config.toml
d_model = 384
vocab_size = 44886
parallel_block = false
init_std_qkv = 0.0231
optimizer = "cautious_adamw"
Below are experts of layer 3 (counted from 0) of a mixture-of-experts language model. Rows are named router (the router's row for the expert), gate (a neuron's input weights, with its number), up (a neuron's input weights, with its number) and show model dimensions 96-191. Each number is 500 + 40 x the weight over its row's rms, rounded and kept within 0 to 999. Numbers have three digits each.
After each expert's rows: a language model's description of what the expert responds to. This comes from a sample of Wikipedia text that the model never trained on.

# expert 31
router:506515511558468501442483547450519483451506474436457495484431539503492491524487497541523497472460529458505429514544505477470486516471518556532537473520453507545549520523478443484497410446522466461512526494571464525528478541582570489572530502485499439545560370535531467515501499500528484472
gate1:417476506498477430460477555456529510490436435537567582489513458519469525460494474540518512497467496451521519581534511404498518463507493522482471583534497549503490455424445494503458529541392482504452459512503443432566505457554464482492469505471515518508532493420495583497487608513432527517
up1:490441506456524429506503521505499417492500413511521431547544499556430557509485467512452528537486546510531519499490493424479496521587400529492529554495507461508483544522510500453508485490534510455527538478529537516448504521561481529485524460498501535515498464515565462492533529548527467541
gate2:445483517478449535473473510526447463520536513492501535573463458520467555466467486515476541515504511543511523614514496510526535460520555482540463449532451467465448560423421456454450470483494525484534479496531483460443475491486467506588543457542512488549500525521477566483439572553494433489
up2:493499498501534514415507496498502568430481495442446462438526539540512449514507521522544510507578475475465548422424462463529491560502492483436467415499464486465586452424510462433494519498527467521538525499463481537574431539487485490509429462446457538493487478511506610521492516512495550535
gate3:536493500584495494510532566506488540492485531489439469530541448467450498488496457557516507469466468487530540506467416477417536490505566507480462494451443443508509471444567484485581394507602464525470506518491541465474513489482514537508526474463505588472526529480566501560498439534512500461
up3:468478452455436524432451481511457469508501471477472484502476489477455457500404499459558476457409479400527540488539514475414477435501559552426526491405525488593553505504474488516487456488472478437533511590500473538444481565477509474471545511519522556481495527414552482543534486470505524479
gate4:529545488508569524551535531495462519490497499509485548529474522457481504487467433489518477455517506404578530507479471515583495517462498507491543542489451439429608416502500548492533471489485502509547508424505525498508600577465507489556527478590536460453491503550494478488521527495464536461
up4:532537526538474514528497528460411470479557480486510512542462501487493534470489470481531466509530509452527488477515451518474524523407543539498527602485453510508545461536549484491526533481497539431470399477468523500437480561520481497591509503492477477446550442547545511494549473378460501500
gate5:508513504580478537420498488588519503477416466465521525515479583521515496510518497518506515623540500429527520491420471519523496474467528503480489487510508501518485467477498561521444507506519476469497547565525504541499450508504497564476500513492505549522472476458514492476506553507459546472
up5:501550481495458545467506515463555501428562468521474521461627505429452485516516486536465502462472535576502477515540488533481427497528537508495529589539527497494564527447520545555500490479507583501631492479483509545468496464576542506485489555417474468514503469540525576593417437488509535558
gate6:551471520575466546529485474551499476422481494568474545567489523497487430545575479527542530537518471512513478552454498451496517514477519505482450519526440480523503554446504499531465441434559461481466497478510558582466474594495485536534441530466486490433450540467511527498466480530477525426
up6:437420565482519456548451464510525544521507449502605426500535517480464470524516524421543559457502483520558530481474504535498536527540488499546489453430459484485535505404497429482537516506418517466470477561479455496528476499537505567484522412518516569544531480484587537449471576467525505525
gate7:510504452468453541532515491505516533474449519534427449486567517614465568420493447480516477514415503490500523521501478508507517458502554485561509552494451506557525497551535506527477456480455498534468498472552464482552493540498508543503548514530463453515465444423531423548452521471549483540
up7:517500508441530500496417511467403466522523454489523459516394571482548512500557455536503459494493484420498499488401574470517522471486525456462439520510527512512575469523504477549520551551465445464508512458455524490479541520564532452527486500472521414494525517508371502518495403473493512470
What it handles: Colons and separators after infobox and taxobox field labels, and the label words themselves, such as Died:, Born, Binomial name, Genus.

# expert 24
router:445433549497527498582464520489510482514483531540567542494574471466527485520520474567505487547525474511539445515574520481496449522491507526468454569384525526495492478460514469450561529513505445540453457491455512454527532442478492517467555452527537457587553453478473487499551482468538481529
gate0:468475540492490504539505476491549556562586455473520528407528511556478492530532508502527579504528512403487443592459579545575469478484480535539507494500474456481444590460540494521492466508530471547504533502502501497501483526517491523495521521458453497539468507518573522522458508452513480474
up0:509548554526509472520530546466511529529450478502480528499494518505526530472462535539532433427473501493487457507476456550567558501471455498566424558470519516491416514476439453476534445473532430521457506483511354552486437489451514507553524527520518477445512495423472505516591505557471536505
gate1:501590467536535526504455530505554449478494487504510516502496533419524479485482476430515549540502461424486599457532454480502539571537485508469516457479451479448506511462493592589446523472494512526559471451493513438439568526402507476496505597528446538451512477517484553557483472519476473400
up1:621473472479618464532441458500480585435524536439473456445507526506499506534444484504532539481581481541469576520482478444489474511496577433537508489474472496450537436479534510481448482445451456499571569493531493478550545518452561458450488445543526520452510470479462560508484479500503423496
gate2:498464457463535533507500493560492461543510566511495481550494508518507444466426502557474488518453494527469598478533538494456555533461506448555559545516572441451429549530454568410457508465493532404454471496482523497578486549525480499494462554497463459439520609468490592568467433537538470588
up2:511495504493457485539505478508544543491514502467540463490561529490504455550448484524509505451505550486476565483468480487484586472558523533520490550461462519529579484475535463444510494514515504463468494559480496482528517606560454458430466491504487382469485495539544510560521545476479580551
gate3:465434517473436473519518522492555570510445458554501445468514469556508548610528533516503564569512505526522554501478485506505480498541521554556454583505454522526501529465541479474466452540502551505542544526469457473499392506554504436579459613509475446530492525479533522495472467511542473486
up3:547547513425384458520503486497511450492574462513455433491513444488521541480470459529532560444462478396472479527519513527501502558474514570468495474537488471505480475429561491647471493421493486570409461491456507489456550545483464542483512496511491455494478492447469517505505613497545517538
gate4:416501496559505544510443420449438522455548510546548493447460514450536428465427478459492460436407517529525482470491483467527553454428498457401427458452429512570521500436481479490495426533550528523476498526563461518500496483432514521530516490481483565558422489469506464531510623458514472521
up4:450497490546507478469476482481456451456491483489538491498541487496523463550437523413476500478547441475509460499524483523506486459464452479554526462451459524553557548481589488501461486450522493551505510493534548488472381540510473536495435490518494458529447547436559453455436491467615430497
gate5:507604464494500488491445533484474499427468505487530420484534515542520438561478471430468513524486559507474485470462452582512480570431550553508518419536551468523509577584507519552470488563511473537533532529535596487486418493513488501433467498460446482506548483491471515537457477538561444468
up5:482539469497525488443548506522573539531475456445488477460498561539492552493536475482512468487486501486507530448445512494474478525502441482463542617468444503484474469503543557469518543499520447463506515499511462556502526509509511431496534502532476490581558518487542514488503444452521439543
gate6:462528499521437488511500543477588569462493541515515497499441507597498462510484455490455489545464527465572496512524549574442553500497526462560433534495447452578466510449546489523503504459487491397506517507533569554428511540551507502526542525474457499504465475499522590502444464550512529485
up6:524520493456519484469455405593499450482469558534518456497516485530518549498473456395419506489535490515477515506521537433540500480519431478452513514395423496484519490470482474519497549404476457547422509550466429565512514530618476487558548545450477474495542544485481440434456534519542502483
What it handles: Line breaks, opening parentheses, pipes and semicolons ending names or entries in cast lists, discographies and tables, plus name particles like von.

# expert 22
router:473493478564555512569522495567452476549500560634478635453536465540502511451484526521464492487506447586494494531510546491528509462525508418451534566432481503486531548471508544416450542490559475546578475546497529534486472511497399541509540515483521491463526511501508509542554543465519490550
gate1:462502538542491516543486450471506395473501492488540506517445503477568349489478495517479473553524485492527481479462472463523437455414575537496518481479505536498501493556537498456530509507418550529471480490472485496494500475521490509523451498509487477411461575526467520499498424601518494474
up1:506454504494539453515487479536441563447451536490528535456582481489597502474504483496533438457541535481533484520484507551540433489444556533463430452485460532523461487473489462507455503482467492537514586519521509537515492552518513456482441485523472497477495493410410434467471541539547473555
gate2:565438506554470449504536496373500515509498482482439500439447512495413446494484498425426506630436612451493563457492538471453533486512474429511507495539479513535508515550454507443412497450504505467532491525540450491426464516515514443504504436412521532558486492519485475504527429514520494551
up2:493498541609478485518534563538487504496429541503458501490517492497501512481473453422542488514480524531469460478522557497449509447460449498513501465548452513539567497509430573491461508501558472521481521540483559511427498444523476418458506452571463551478457530536438459517470467442468502449
gate3:516514525516496455519534534472519394471505455541436479431526458462441515519470454499399533434539550531474590513443501539521479492425512466544476536581477535479506468385503543552555525471524534545488474492554561470388479477487536540500490478518465519460508480547501459511460496550463501508
up3:424468573419518523557510458466450485507491559506509441548458535521509516430493494521490499513608478545520503474400516500533495472482463429514506516541500548539484504514529585531560508540469513502436542482547466528468507476549535448521522527472459449499507544467507501532489506506548533514
gate4:392463539446488459515534533534501491562439418513403425503536510523454500436431519465444454483527465553468499559514408531598492558493490461503525478550521547549476516478427513492545489470484528505478456494469412418436489514455519473462479538468462521494463459538535429555444523566459483491
up4:530461548517497462564479503544491594515463508480487508484437485474599517564484554564576476523468482460494558469411505481519545483497461546498451518420506501573514509539502512502492489514529505518460523498494474523429496486562575526518437465543467483549538513441488576516480536471524539514
gate5:511579512450454458547513534525554500544464517479431443534506551505527516448513515460523481430480455483560579490483479547564436488459554463488397522538430488475527468467488411488494535524448590484489511516503489502424479561380516437498505573567527502500511475528491532450520537445473517511
up5:555505582502438497538562493582506474456460527520443548511480495511527518514520542496553487501486543543523487494535476433588484564489523470487425580481446529425529532510507471543495541568517530580513499491544499531471499451429450466559485563532462512527507501515551519435530488466493542516
gate6:526470460508520438513420513452550470512504453473466444502466479500479459518562505511467574463432533486520569474470461505556497518436493459480462526481443478517486497443505507570520467583467466490548608451546485497450495519552464558546485524517457476442503471524448483471539520601471466472
up6:564468493492497489526536506513552473543517467449518468500419482466522483519435532465437472492443498549463439529471536522449506504449476419497491507498503528537505519442467507453541475541458490445487546483534501516482565492489514483529547549525474429551523497558528517428437450533516482482
gate7:542434487552474564488530545457479543425478434468467493549520555446389518499531464490493547489451471472459477431529491496497495484544528557543517526577470548445566482505495506518577457402518533497507493492498564436507491520480600508540506444445504533516448511560539551473582446471540503455
up7:473551508438501438468498441489447504475566545560463519464420479478543443452525534496517473518501477506580515579414451551516530532472510478512526493531472511484504478503573472559529509516439507525482534507563442510527558464531455463477513575552547548538529457521529487429533505463476502465
What it handles: Second words and endings of place and institution names, such as New York City, United States, Jackson-ville, Porto Alegre, London.

# expert 11
router:427466465537490487528504459510473501521529590565521491405550492475534551545501512510507496504562507568466460484539442540533603516491527491477514444430466453528502517497463480503509509431443539506511462478502428529580526464515458521520542538484444518502461501431454533520520528556448502471
gate1:509477451499508482456471488560529501459440485498513510510530520462482498550548450443471515490562440441560479552476457470520521462564468513505529458474453471491448443476569562482587487525466495501457568533467511520518571539535635563451463500426533494477459565466554425524538523443446490448
up1:455521510485451518488483551526515479498458539535505569543509489486466526462475557516516489498521490502492547524461500554441448494495465546517523500515533482490451489545518551486481492495562337548395529584460470482518475577542489524581496479513476488518526516427456520532513489452612430440
gate2:470442544545547574497518470443489492543539445505465539439448513582439411504529442472449511545456474469502492602500524577544488472491459444499520499456502454421464553482505525477429479514674448532515544534511579464418513509528504512567507497433493495466444449569463499542430493523473515455
up2:499473474506466510504465484426484540509561502512458488455509559569469484523548455428405497492593560477454556567482534488495371543504540542487540473516494428521506454472473541463516475510510609506544531526495458500516477564566485467500517516494490521490512504550481516494485577505449449563
gate3:523481515491453502473564534513430506449501546518492465453481524484520528453441486535547496465450501535504505396513424482575551554529561479468442506517500542475525448506505456391612479507460466449493522433467497479464532472503478522463501481465505541497493424401480491530555515444521481535
up3:509483402507540512474581518452442496437454471526467470469530428525539543472476482536519446491456521488465457406513500476548598503510530477549504538476504569460509491545519489465554485465396491483416503536425474463590566525495449508516509475518497518497463523436571561503542500504412533530
gate4:467468491520457521530458465479528543474483548518442463443554517539438468453457488481459640567541515413594452464516487578506487499508530531555533409525545533500486539505588511484500466462514508453474488483525512494463494544572511550470485559423460490486479513488439485529481561525439483554
up4:488463569537500447541447523471511489468502537499503508497537526489498505541515535562588465522491536486541463472532489526540521467495498508469458550558497523430534536410474465466511440537506562505514495531497415500541499477526426528508519495506504438473553509466411501510456500508494464577
gate5:464536487557531545385506523481465504539503567537497518466606377440532565467528522493491531441443483431508519476511488484465479515538532545478495552521457568531552571446437510461551487399529580472440458478531539480548483452522491517489533514451493512507530467456426514458516574451493514599
up5:527518530484555511483492523468512438520521522497490522507569491516504479509571579513515559464517534585522501551571479469517381479452513577493406548541470520513487480492523479558458473516540552449484477505446448486400461441447520515467506451450523510513497487432413480415490523528454500557
gate6:495548490404481494494509474472485502533621432407535497407516543534509516439535446498576573569529474490478542515430574541487586472496494543494484495496525431529496486580439454471503493567544535471556419457475490480511469548554506526523511491482498482469442481537510476550474536478498522542
up6:487525480408501507565452459503597503509570479441461453547505460525509590456553515510493523567513527582517502505553528546456458532464478539534470545522561490503496490485493526569476515466457526510473492540558504512498421504529510487504559526494538452439551473460552462533491507493497465552
gate7:491529433522467476424522522489474489415523486480394498506485511516488534517537461468502535525503569503442530496484500473460542525465446454504550488512438551459467530523509528485487477479516549518461492545561456539502480501519505527589534486492466528475434540505559550468456462552452483559
up7:462478527551490473486567566566553438475500570469457422528545455455511551513507548495497546563474529514481456467538493474517526511564563527475481602480516483539524470497532480556530519456453504467512482486488541499518537539443389487499496436505465530481523410434558545554549478489429487471
What it handles: Letters and fragments inside surnames, codes and foreign words, often Slavic or Germanic, such as -ov, -berg, KCB, Kasradze.

# expert 5
router:539461510485526523552473507474574457501482529569518508519480556534550524507502544512494514527561501524478401507575548374529501390471403445503503535477513502485506512520453515523448563502545409516486492498455529619472548506465400513493448505449473439483521523452466507542508496531617593464
gate1:482481530446521489494509555508447539536485459472509573509531535462442550588513565483510499467535455453514529452522487547550502559481485588474497462454584454456453441496532560527437454478529446515551529482507534466553526570441509481495475447556495545505495472531507565488475472532530444499
up1:502502479501513539540505599462501467500519472619502473474468488492472422494494451512468484475560558567529539552509496579537544505483394509506570469548480525560496567470494505502496504525513468559480479530509475498469452500502418630535494543480511510478503413505480473535512552473534518593
gate2:539521499509588503588503520515487510499483497544531521525494520522435536459444480447546551480481543577529514428462501577472498584530520456561493593571480543451516499491533492535511480498519571523597449457388501491546493492554449456492476505496483492515470468456481523566524452449495509535
up2:493498498452502500505576500423562500465542422461486495476477483450469509518420496524515499483491439451512501533500476496472504510491458518539447500497476484517493541502568456472519456491506517430459531494547577481462508560494508459543578511510547358528463517561478501571448478476581523496
gate3:460504500446446404506452394482511567580536500482538503523530494517507446494497516474459473478420508519453530514543506483496515522504472541483469457503501440463490467535452420481507518536467453470518525509469440496460475448463505546494467519467511533475431565528551480527494531456539480526
up3:518526514484493593538514505521528578541477520463434459538489416586493565467500388481490541525482535549547478458447511530484501487459422477480476551539449501467493444539483483503477504543521564534523436552481438508461504424478432584493531520566531533584459520532597550520477539465480541492
gate4:545554524443442539534500555485508498463495437506480453525508516491504544587438545527570563502490516499475519460493510446471443553512501480503482456534433510543458554462541513559547506528505576431460486449409545519526563464486506505446557526486507554516501524500588421444496507516494543479
up4:523495505513508579483470555509512487578523512494489444444500493559497485469441481465515521453470555465484539481480528463494441532479464513545478430506452512476513458458466488465486481484500390507503501432403442517471517497524478522394535503598495451545465529536541507529470532532480525544
gate5:482512501427469520503491493599470542487516412496396512529553543450460475534503500516475490524448457488508523513504520513484532499475525545530572499544504570457542446476523531534532448467494497530546506434447483473463440485433509483506500528450502465480446512495417518501480436462571524442
up5:523530512517485469548529527540491535488532518490462528426527416526535567535547557529514483453457521485522465589498521508528532543450473504495458409572461474526491535482458503510497456433500503534514490494508461451452484464479476625538459489451411515474501535518490532501547522457481535547
gate6:491442557536472510502453509449468494435557504530476514508458481538491439474476480500459577557466536468478516539496510504522562500521454521509625492561452491559481531487471570522527525419435509500457493513549513500543496501495509561467516601483482472510475576514497474496484463448446552463
up6:501506516506492403443442456496498516533539470531479515468490514562519500590552504525482520501418457587558488456468484575497524543460434461461495553454443510482441498495490429487420483572521456500446518465524548544549499485553481523483492444430513490515502488523535462467480476528529518516
gate7:513488453544479511506453557501477542452519588472510528452580419488482490430484474480483575438487517513433569483473471451461534559472542566394480434479502510499468515476509508483521493488518510414555512433441506514459513463516505562450605463548483543519480432456479482487513587529500537512
up7:498419505535601475479486515574440482489519532460495558494371542464490496447495522512569489537471443533520552474471588512536565486490488490407446437450498461533569558514496406449507519547512440499504513399413472498547460542498476551496441411533506548474498520463493528474474530457506469568
What it handles: Syllables and word pieces of non-English personal and place names, mostly Asian, Slavic and Indian, such as Chit, Ying, Bharathi, Maharashtra.

# expert 10
router:565500486492507434429429541465516524499525545510534487465520440473516481519565463475479568504512486443532519484499465519562597542493533469535384475541536511510412537508565447522498479444447505544461550498482471455555518489463486485466533518534529516482497546552437505481525473558505487516
gate0:471562511523473538531550496424488434438552510503402563500464505494470464493482491477479482489477475475478582492491491529515504574471456507421477491503501401522466534483448520535547433541518515497580437560491501502473425438483473519506599543481530522547462505549535463471561494488459557475
up0:430512518511455513457539470475469470544487487523498489473483499588484547454508522527565502561499546498523479468464544497428477476466568497420488499530485521530444483514554495474493482547483480518437551498558485490386555539511503483415554529527516463503536441513499493501467550505438496560
gate1:441465455612554462494465472543496508545508539489505497475470424495484625496465464506428541556489519507468466432483473454500559520518466546453470483481473509524512535554483477517500486488514444546552460551573470501520465512459561394504503486440515448547447496593504429468479498481453543493
up1:561612470519497469515506509554538549427496497515484506539490544489516521479478500483520498587479545550495470539462496494481444506469522443493485540596464428503540507444518438535504492548570514544513509539516469562484481475512505527493460440473535560660521418573505482551501473495559476639
gate2:455547468475444521505529485481432496423575522560467457486461534459510445485467526497487477534504516440454471511485505535475595454477569536464428558486542416581431489549497509468516470533506517494527513490500510510517465526490503495511544549460505458581502553459471524564542508422550539536
up2:462506596581555496504478514460513524578525500457537550523493532598451430478516526597451494499503509517564514495617533423513461438514474515497537471487488565463547551499418479516463453519504462415528476490524490509506513513519542471509469504499428483444497501556530476455375456539466427471
gate3:549427478585513508487472551502526490493486359418504432485519523503519503543503512544459498484440532498515498500397441542504517513528568520513596499504590473508509489461516477481479453467558500538506522479475511442518497550554562422472467513516500516456511502532532497464529496532493513570
up3:534524479554459537506538507493503449475521517550511512429489486454519468451488466547437479473502546568458481555463434496510520543481508499500515556489504466577507509536558523538516478475526419514537542501533441546479478457535497498538550456555465489509465470483485502515543467513544502615
gate4:443483554478526488451482395454407496541487474425437482524505547562434504429498460463479459459402480508462565503620509525493521463433565454525524573504517494511546408516502546462530541569532559522509466489544444480479484510446471471569494515458514523483459488498514525480498443458484477471
up4:588519430462539534504515523437462562480472490459480516526524506502489511425529469489545473472606499517426495523491532439512479493461506531505582479475468415509457477501498510523494479547502494497474502478481530496461538566546461534572485593495527534504489534474449508546449510493480553497
gate5:521441504603455505516480503493487420467442494497500554448468415463517547527523504492522502442507461540521481510511493465537464432516474535501543485457492492470531537463534548484566522454501534488515455494474504535597455483554516566572508508492449543470500474459546481446523406493459487489
up5:512501544478473527471464567359493469501511476517479497539529489512532469529478423508555500456478517486529464431453469537447436498502387544514490473533478513520518498433494527520553463408511505469471515522445526473542494495502507494525564478444539510482516456511493455492524448494427438458
gate6:483484465489497568513447503529451474493450470504443507470486450503486575519513536535479534379466558475504587590509542472504441545479421474509507431534506460448519559485517523515447492507482526457501534499507489478492474566461558449495529528459431569506528517476498469560512524515452501487
up6:445496472505503505470441490514496536492516476556542462463593489501523535533491493487504520590432503494518386509578477455531553455564539510487506561555427532554455494521471569523557586506476504566510506506509503471471501512439508567426482523487504445461457497481545491535463434499489517481
What it handles: Words and marks that join two items, such as and, or, possessive 's, ampersands, slashes, and the apostrophe in French d'.

# expert 4
router:550437484475485468518526539525443504556437504491442541489504526530491528488467487514497511504552445520451496500473465433511468517541437501482569464454536507521548491474580565524558529483444501448570523483499504537430483500524437521524455505465476543483455553465531530454559522447479521557
gate1:569522486589671512465446482482502425546466511490514576495556528533529499512538511455453481453503514546520552474523516534530494534509523546520564454481466425513445486472448482472521522494480482446486456571430517520489532472519452533509500457474471510531446461512500533443521495567490473501
up1:494493462455483529490583500479501451542577442483537533456469396479449489522490436537569527469481563521556469455521463501445508564489521438459483513464472589459499442528517509519461492508495515567573618415525463523527470450576512459493473531502533486482489562555494441465479495491461491422
gate2:452479517522498479401470426496521537483480557508507479475555410547469442450503453558491554548404442432531531499512514501517529498565504535488510450511458521513505477432538473423492433528472522479568507451497501501478451511438515537580517542513488529525496498508533518523460472487607501520
up2:494479497497482496489504511442560498529508460437515559549389501549521428442426443530544396535511524522464441506466522452495477505463546486478449576535513542589513517487453520530508537577483480541545476487487474510456510555494480471500519469498482479447511570516455501485546509477415576467
gate3:516462499518515487579550441516473483488444475490495537372542461468556524522515536518514462482525533554448541440505487462564526512454504507463501529478500481468564452504486430461528469479504493472492495465471439511486500501530488521469560454467459504523428481547477574535521524533417538550
up3:423548539528584443518497504549498571516580438463558538471427516459516575536573519446558516464437511487502486527476469495463488547430473529425506553472507593477475451488505476505493454537547485484524494481472470457526507421473490508563462414503538552472483487606498532406500525473463527523
gate4:484541450537432592487475499551548496475483493470495423630492496537416504458447475490516525539491553447401496524481407526544463533430529515559488559608507523577483550490468478483476509480514461483414547516484562438453481524542454471526454492432495542463510473467565475521481479451575525533
up4:469492546453542486474555418453475434495576486522521502460511465478512558390543481479473504515485501460514473500500553515512508580488535490418500445516576551470496542524478483513483528489515520516582450498554463558520513484476490530502504481513527502476591522521437491477501461503482522485
gate5:462512478492581405555501494520473503498529563463468422441579510515545539457488473427464514506511528477465557506573456477522519475502564559525497478508541434430530496465466429465469499479465551504480524499532502454516448427550511462444542553485465516501442475493471494524451470526460395507
up5:506549466478441528466484545462484424469524554575485546528577476490489489460472496487572528534477438419477413468451461508531496463506531503459484422491508470568443569520465515529519471483486513396446439466549446497472523450456546507524491531457520492500511525466571496443588488546422517510
gate6:503486620445571518493538485480515506462472511467488497477520413531484501509533491506519531556541458442504526475581462495532470534507523583508439507433491546443569512530535509452527487470558472502487479495483514485524542513524530508453619441472446518355552489516509516530528485480471430525
up6:491484526523473486488454394512551482476510442512556454505561540478535466532614497495508461514566434504514522541495495526501531515468525486497494508555504554504462502470469535529459476483486512499514534550461474523490537564535497532512456431458495495593437493550528547469422580507488560496
gate7:423502449561466417479516485391522509538467503469518413450478514481430501514460426467458561510516500469419514385516450530516455518523489533532427453447486465463532518501464535522460492478495443530520572460521580467471470448510543445490520522517535469485496522568543472488446488495433496448
up7:528446495489403567513436545495449487548501483500496496552488523525453560516530447497469528511516472469488492588516518548445494531489555559479474492579481503475518482433607527594500449465546522464528457517536515454482502523472511532487444558536475472481481459551500509475497495484511479412
What it handles: Final word pieces that close nouns and names, often plural or Latin suffixes, such as -es, -ians, -idae, -ium, -ations.

# expert 18
router:434508592497490537543463453479433475466495459451415571492457525493475477485523542494491542425454452463551601515571533513525564473497492471420452432446446494487575448548426479539426539479520534486505457480475498464470525586476441481475565475450491485449454467457459520491523519545376584430
gate0:558397501505530507490452488469493493483542544461537498515457438509507536478450460508475571566512552421501526516504531478531562515515577544551457516538463448519460480489532500423459484476475516454473448458524477494456582507514557538522520574535463522547527483473564528524473523547524455477
up0:484469506510489480504544510537458511604483502513507446486499467503521533471526448447437515531500549523477515535540566534501522517515462497490496431470402563513489481495449506463440492546510555499375548509507472525454487512474490496486600473509401496437516423511498504486450509527534499526
gate1:529517516481509520530590535499486596494497493489517577525471457418500487499454486505538574459471452530483493476489475451519553501506582467517490486512468505508422485534503464436573466515428449568483562517527492421592505453467535489585442472515490526542471544501526551512579534500518500492
up1:507467575537482458446494508450409410444534425509527498470476519524419470527485494469468528559558511434499480476457571511484525553520502515557455492464481528487540565464539499549494521421544523517539494510547522483504499507489431459503559439562554444543482474546551509465553415523498461500
gate2:485500476485494460525552432571505576566502472482565499482503498503518468456550507507502459475433494518466499541499437498568443528563435449528484595473499548524532515481468436512547507519506522473499509446428483413500482510490513486460509504552518470473508571507606483490423498503480438483
up2:539467490494453489593474530482576493538530494516518465585540548564446507448586515446536546549531457460426519494497533487476509449533436544549493496523467470457467476581514538511507499487493453468485483530395501495532484432525502491522556485417482496497487475515484506539501507487516482509
gate3:562476552484517480537522500525480583449428493439491564562449550467515572471459459482498484542481478505441398590448488512427470438483508534534543495505548448527511475506525541498482472522470442514484524564524502503491423476504516504540537515516498480489549514480489479470499469423508510558
up3:511476486449426457461561459478514517568522474522521502562508472451541523516503533472468487508474522493556437512442536488533541562486487432506461550588493495503508489486589473475516501546434420332464555471425483526479429470543454494486486441490442512493516523475512489507591554484528521492
gate4:516442490508570496552464554477445447456475481505519554517442543506535539405493463508464449398569441425474549543482496467475557464458512550578461469508520490508490526496523514483529465518558530508451495493420512495566464527523521495521477535490453464448437542498449458508453535585519534462
up4:475540515463453521480555468515522585544556504488531482510559511538491460530520534524572493561453548507509449488476486512545422502506472443436554449563461498525510516504492518524471497428497483527473465508546436464473534477406510572540535470531519496550550514487503519528525526485497440539
gate5:521522537570522556419549499463469528501551523525443482540552510473516456443511463414468514455513528468480503490469488499515526452503515466463566439533547479489461455460505558549588459473533456545490454504497453496482549486517519541513530573522557472463498487539511498518487500540475551557
up5:508479542471462442534436447574509515553522508505517473477473514523494489547480515533569478509529486526503486480489507470472477544558574537487473563484533516441460498523461520450448498518571490482549465468503483497508453460460466493569514424512527518563476560440458510541505512539506427544
gate6:536433525522519462457491488492422525486439466543511531505551508538538520531539520480539501526568506503516482520506461510590543493486592456585493453557456499553520571514519435498426478506425469481470515526454460538467473468484568474538476586576483536480539479445534510517540570506448522525
up6:518477531527472538522475541486492559506460483533506438544444504477470441502552490520482573534474508536487497498478495558508488539532454497512588476511564545525516494606473504440467515464460472474496457593449461452499454513447552454481548531448530460527528499513498496427512496500505498475
What it handles: Content verbs and nouns after to, was, he or not, such as tie, chart, hold, pick, led, distributed, and sports words like basketball.

# expert 12
router:550533464488517534479461582457534459497503460465462539484479525492430455452489477479579480477547480494492503418482455506510499564465549507523502537465501470504460464504493545560545460486474434558508507503574492440514503476497492435469548520473480492441523537538530418472543465541432545514
gate1:520447460535552441440512498513509540464489440442530489478499482542509492465530460497479446470520478534483511505536514565465510544522529474463558491455486519504561511509552513567504482440478420446448490486551523509468511520473501511514564580490488488428516457556503486413476550545479532474
up1:523459529471415479477457490543420475488395516425495519540542486473509482478491478542541448417557565523485551513513484488479446529406533529572476525548520489510447471567547540477531507496555521425449533477509560476498491526515525448536433536543538480457543559477469547557459544468573523569
gate2:451551477449538537385524523479445455420482417455471556522515473485467486506501482456445496449507478489534521518518527505528519479457501534531503550476550456472503517442499507529481507418608522533513492546469458516513511574462455465495548568456488474479431477500455496537472579429404559537
up2:527503502469502503581529430515557506459526567534503504442466425549504525491490537572515531506536529492448456478571489456445505483473451441436438514553474577521510477587511435498435502520428497477515489465535509573446482523469529579470550499538477526568524452473518513459505469559518485520
gate3:522534470495500435548484543497555568502487435529477584516542513427433488550544458518555511519538488511492512532508496461493421416530464542512451555518541493421472475527584553533561417430474477556473477464475506443521540508433565510502428473495479526510522514511477489513536533488521517485
up3:483452483553570464497488404391473501522457507456526490455469499466486533459555470491442496470525519545501554511579518502508463502547446524560482401455493467482535526515503553456532537427482541473511505524483527459525541547427478462425522524518458529522561537558504533524466467439532476480
gate4:517530494446488462459480468486549535427481472489495465527550559572504519425515523506483509458517482451495556512489425490521485568480501486531514434531427464421453500514534458479500416524482428456515534453521470433512454509539453471602575491522512448388480564527495436451504495534517458483
up4:539373508588520518542467580434450495381465386534481494499497482452490532511500496530464533489538525464453453523523485468515549588458486485534509566528514517484451545525560520545557438416503436570480508511486512473546472514523462468582499449537486473471496495505520522496545446497577558484
gate5:462424559506522529449577426470471472525523471524501496534504532485497485511552527474438549433531496500475408574533448489518502405521444495501549470509538447508491519469539473537492523378474525516499511507472537483425613458509457534496532500508507532509520451460520492575564458467412552470
up5:546481487511545477493509476560442551437449486485549523557523468468542571553613496505451523425482475520572534489595509515547536447523559545445483516452429566445530459483487428513405517473444573494543459502469530522492564563526520468436457523443515524447474472506575525461495505435532479485
gate6:462531478405466523508562533450463473477567484502491426424521442493476486506538451511474514578536512563530421491527536583481572470459524540445548478432575554511503513554564539476476563534447522469477460535504515516521540524518466447560551516519471488510534510483572457560484498493538476447
up6:493581464421440549508476478461560492409468562582473525516457477520556507419405557429563411479506511492503524551506480469500459509467543547527511491521483397531470482478514484562521534606506507562500561499568469562526526535564534474564449541440488468460473480512489514497484441444520532482
gate7:499481546547413475507517520535492458512576544574523432444443494467517516481477521557504514584425473472525509512491455499504546532509453458475476516517507463507455521515467463493522469513502531508415522472544475420464470487499429468503547551515532496551498549535538438488464511480491472524
up7:481475580437485448482508533501509546517461390539540535496512462545516492498480467513484486503542480479455504431524530487481526524552486472496463513496411572502484495480504509499563492439468444536601518476486466560582489522491531554533521590503500451402451516539507475555526478472476518516
What it handles: Suffix pieces completing longer words, like -ored, -ined, -ical, -ional, -ing, -able, and adjectives such as new, military, political, Chinese.